Weights of a small mixture-of-experts language model, trained from scratch on English Wikipedia.
Size: 11 layers, width 256, vocabulary 20039, 56.1M parameters.
Training: a variant of Adam for the experts, 369M tokens, 5769 steps.
Below are experts of layer 2 (counted from 0) of a mixture-of-experts language model. Rows are named router (the router's row for the expert) and show model dimensions 160-191. Each number is 200 + 20 x the weight over its row's rms, rounded and kept within 0 to 999.
After each expert's rows: "comes before" lists some tokens at least twice as common just after its tokens as in all text. This comes from a sample of Wikipedia text that the model never trained on. Tokens count by the router's weight.

# expert 36
router,189,232,183,192,225,216,215,218,194,223,192,228,234,171,218,186,166,193,183,157,183,221,212,224,212,202,217,208,181,200,212,203
comes before: " and", " which", " but", "000", " he", " the"

# expert 40
router,198,186,177,186,208,173,181,244,189,220,190,228,143,175,218,187,205,192,216,191,197,179,214,192,213,210,216,210,183,180,220,231
comes before: "\n", " \"", " ", ";", " —", ")"

# expert 2
router,193,228,221,199,193,165,173,236,181,202,178,213,222,203,213,177,204,171,209,199,194,267,201,179,217,226,232,202,207,215,213,194
comes before: "\n", "The", "==", "born", "18", "In"

# expert 17
router,216,203,196,185,266,216,201,219,184,211,181,206,185,158,210,185,217,183,221,158,178,203,204,173,210,201,217,213,183,188,224,215
comes before: ",", ".", "%", "–", "th", ";"

# expert 71
router,209,205,185,189,254,201,186,156,185,219,187,213,168,188,216,188,229,186,226,204,189,162,219,169,203,260,221,208,196,190,208,204
comes before: " |", ")", "0", " (", "1", "2"

# expert 92
router,193,202,189,191,301,172,201,219,186,214,184,216,171,201,221,197,244,189,199,230,185,214,205,193,219,224,216,209,184,180,206,230
comes before: "\n", " ", " 0", " 1", " 2", " 3"

# expert 87
router,222,191,187,186,218,193,193,178,184,220,177,218,198,174,225,182,219,189,211,177,192,180,231,232,209,206,220,213,182,186,209,252
comes before: " |", "°", ".", "%", "″", "′"

# expert 104
router,207,207,191,190,224,190,204,197,187,216,173,214,238,196,218,185,207,184,160,218,185,195,210,233,217,228,215,196,177,183,210,210
comes before: "\n", " ", " 0", " 1", " 3", " 2"

# expert 45
router,245,208,199,197,185,212,221,187,179,218,182,211,246,178,211,181,153,192,143,196,188,169,208,212,217,209,211,207,189,185,208,210
comes before: "\n", " 0", " ", " 1", " 2", " 3"

# expert 10
router,220,200,192,182,199,200,195,224,190,214,188,223,200,208,217,192,188,186,238,142,184,221,223,193,221,236,212,203,180,199,206,227
comes before: ",", ".", " to", " and", " in", " been"

# expert 46
router,221,249,185,173,211,229,209,179,182,216,173,215,180,186,220,190,203,190,165,203,185,210,207,251,217,224,220,203,182,179,222,233
comes before: " |", ";", "/", "–", "1", "2"

# expert 123
router,198,191,186,192,203,184,178,185,188,214,193,210,213,238,219,182,221,181,191,215,191,172,210,211,209,221,210,211,192,177,210,228
comes before: " |", "\n", " The", " He", " In", " It"

# expert 83
router,213,198,196,181,257,181,172,214,184,215,175,226,182,188,223,173,198,188,231,161,180,161,224,194,221,217,208,203,175,205,214,212
comes before: " in", " by", " to", " on", " as", "′"

# expert 54
router,238,180,198,184,229,177,195,235,181,213,177,220,245,197,214,199,170,178,198,197,189,193,221,212,208,220,217,213,183,178,226,211
comes before: " the", " and", " which", " but", " he", " with"

# expert 59
router,212,243,182,174,198,240,209,177,181,219,182,210,220,231,215,173,249,184,222,224,176,237,216,201,219,230,223,216,176,191,203,214
comes before: "\n", "==", " by", "In", "The", " /"

# expert 84
router,201,247,179,188,215,180,189,250,178,214,187,208,169,162,216,182,172,193,219,191,192,193,223,176,210,255,215,209,185,176,203,213
comes before: ".", ",", ")", " was", " RAF", "'s"

# expert 107
router,169,219,186,190,205,206,225,201,181,212,187,216,187,182,208,201,205,186,236,200,204,232,215,189,207,207,214,203,191,184,216,205
comes before: "\n", " The", " He", " In", " It", " She"

# expert 91
router,200,213,191,186,213,203,227,248,197,225,190,219,248,211,209,181,106,185,206,183,193,198,205,208,215,196,219,218,190,171,224,228
comes before: ",", " States", ".", " York", " University", " Kingdom"

# expert 118
router,194,209,182,184,222,164,210,164,174,211,178,221,197,218,217,192,205,186,205,184,181,168,208,226,208,181,213,218,192,182,214,219
comes before: "|", " |", "a", " Cup", " War", "==="

# expert 51
router,228,204,187,184,184,165,226,220,195,216,193,214,183,152,214,198,158,174,192,145,177,251,205,207,196,168,210,194,180,194,230,204
comes before: " the", " was", " a", " his", "See", " 0"

# expert 100
router,232,196,190,189,242,215,203,168,187,212,194,223,188,191,212,193,218,185,206,214,193,226,212,196,208,215,226,208,186,196,225,207
comes before: " |", " the", " a", ":", " been", " was"

# expert 119
router,215,199,183,178,225,186,235,258,180,210,188,220,155,231,209,194,205,190,175,184,186,194,214,226,230,191,207,228,178,184,212,193
comes before: " the", " a", " his", " be", " this", " its"

# expert 7
router,230,208,190,185,220,218,216,211,183,220,179,213,256,233,220,186,214,187,161,229,183,216,202,211,212,253,224,217,174,179,217,218
comes before: " |", "o", ".:", "i", "ial", "y"

# expert 124
router,213,212,191,180,215,219,199,166,180,211,181,216,192,169,219,187,239,184,193,246,190,210,208,199,214,223,222,208,182,181,217,211
comes before: "|", "-", "===", "–", ":", "=="

# expert 127
router,198,217,167,178,208,233,217,238,181,213,200,218,236,205,211,183,131,174,208,175,188,200,221,224,228,220,210,208,195,192,183,187
comes before: " of", ".", ",", " was", "'s", " and"

# expert 73
router,221,216,183,184,209,191,154,182,184,222,185,228,257,228,208,167,170,182,150,217,185,191,228,174,229,276,224,212,194,198,217,210
comes before: " |", "–", ")", ",", ".", "°"

# expert 93
router,222,213,194,182,231,218,217,137,185,209,179,218,183,209,212,184,186,193,184,231,192,223,209,214,218,234,215,223,191,195,206,204
comes before: "|", "-", " been", "=", " a", ":"

# expert 78
router,208,257,203,189,209,224,258,181,187,221,178,220,236,180,219,188,185,183,219,170,178,265,220,214,209,221,213,214,193,182,212,225
comes before: " the", " a", " his", " its", " their", " birth"

# expert 75
router,213,213,183,182,230,212,162,155,177,212,180,224,227,200,218,180,189,188,193,199,191,170,214,156,223,207,227,218,182,191,210,218
comes before: "-", "|", "\n", "==", " York", "==="

# expert 112
router,165,242,188,182,239,174,128,156,195,214,175,215,181,225,202,179,237,181,227,200,190,186,224,198,211,228,215,214,184,178,205,210
comes before: " |", " and", "″", " he", " He", " She"

# expert 109
router,187,209,189,181,263,164,236,203,190,214,184,213,231,213,219,185,262,192,207,227,184,190,209,210,205,255,208,212,185,186,222,218
comes before: "\n", " ", " (", " and", " is", " -"

# expert 110
router,207,215,172,175,220,190,219,193,188,205,191,215,174,207,216,189,206,188,190,203,190,206,206,211,204,194,220,225,189,183,220,235
comes before: " |", " the", " hold", " election", " State", " Representatives"

# expert 86
router,184,222,179,191,192,219,211,205,179,207,185,209,163,187,219,191,215,188,169,224,185,225,202,179,208,205,222,208,191,187,205,251
comes before: "\n", "-", ":", " —;", ";", " /"

# expert 126
router,213,202,188,177,244,150,198,194,189,215,187,212,171,152,200,176,187,177,199,180,195,185,216,166,206,172,222,213,189,167,217,203
comes before: " to", ",", " that", " as", " a", "The"

# expert 67
router,198,200,176,177,248,241,206,114,192,215,184,213,159,166,213,182,206,178,193,159,183,263,209,224,211,180,211,218,188,199,226,230
comes before: ":", " the", " from", " life", " %", " by"

# expert 115
router,219,210,182,187,209,240,162,256,194,218,177,218,244,172,227,182,139,181,233,193,178,177,216,174,212,239,222,209,181,186,206,204
comes before: "-", "\n", "==", "=", "The", "==="

# expert 28
router,193,208,184,178,217,199,220,229,184,218,185,215,186,201,213,190,175,186,177,218,186,174,210,172,197,247,216,197,188,194,195,206
comes before: "|", "-", " |", "=", "===", "=="

# expert 38
router,193,257,196,189,210,176,181,187,193,222,183,214,204,212,213,179,202,199,217,192,192,198,220,217,216,252,228,220,181,198,207,196
comes before: " The", "\n", " In", " It", " He", " She"

# expert 1
router,208,227,189,175,241,171,226,206,190,213,189,219,188,162,222,199,226,191,220,206,187,256,208,203,210,216,212,206,185,198,210,222
comes before: "\n", " ", " 0", " 1", " 2", " 3"

# expert 66
router,206,200,179,171,200,152,184,186,185,218,180,215,182,243,212,187,221,178,185,166,193,167,213,172,216,219,220,225,185,174,226,210
comes before: ",", "\n", "==", ".", "–", ")"

# expert 21
router,159,220,184,183,261,217,211,163,180,219,191,214,180,200,210,180,238,182,173,194,185,244,205,169,208,192,222,223,184,199,204,224
comes before: " |", " —;", " been", " a", "–", " her"

# expert 39
router,229,202,164,187,231,177,161,221,185,215,191,209,205,157,214,192,230,181,213,184,176,225,203,178,203,202,214,209,180,180,216,200
comes before: ",", ".", " in", " and", " to", " of"

# expert 88
router,206,181,196,170,194,221,191,186,186,229,182,212,165,216,215,186,216,187,164,193,176,171,219,188,219,209,221,208,186,180,212,218
comes before: " the", "|", " be", " a", "°", "%"

# expert 44
router,177,216,179,180,172,158,194,199,178,218,186,224,207,202,220,184,168,182,167,156,192,182,224,202,219,235,209,218,180,172,208,201
comes before: " was", " had", " he", " the", " is", " it"

# expert 95
router,233,188,180,194,167,225,137,164,189,215,188,219,235,195,221,175,251,187,205,205,187,231,213,200,216,194,212,218,176,201,207,216
comes before: " of", ":", " and", " in", "ing", " that"

# expert 22
router,247,202,173,185,246,201,225,224,176,209,173,211,198,165,227,184,179,196,198,160,181,207,212,262,218,218,218,215,188,179,227,233
comes before: ";", " |", "–", "th", "',", "V"

# expert 41
router,249,192,171,182,198,222,240,184,186,219,187,218,216,178,212,182,217,190,206,175,194,184,220,163,231,237,223,205,186,177,230,223
comes before: " by", " the", " a", " in", " on", " to"

# expert 108
router,205,203,173,180,218,172,198,194,187,233,185,216,194,222,220,179,220,188,164,195,180,151,210,141,208,257,208,209,193,186,207,202
comes before: " |", "\n", "–", " He", ";", ")"

# expert 11
router,178,222,184,181,227,200,212,182,187,213,172,221,182,204,224,187,228,185,181,211,175,240,207,203,225,218,223,210,181,200,197,216
comes before: ":", "-", "N", "W", " a", ")"

# expert 53
router,194,201,177,182,208,197,211,151,195,216,181,206,203,236,211,187,156,190,170,220,186,165,212,184,202,274,211,225,189,187,208,220
comes before: " |", " States", " member", " new", " Carolina", " -"

# expert 4
router,201,184,182,195,220,163,223,193,193,215,187,210,180,176,216,191,210,182,169,205,181,182,213,230,213,177,217,214,184,183,210,242
comes before: " |", "–", " 0", ";", " ", "nd"

# expert 37
router,217,198,187,181,207,197,191,240,191,219,192,204,186,198,212,188,261,179,198,172,189,181,217,179,221,176,215,203,183,185,202,221
comes before: "\n", " The", " In", " It", " He", " This"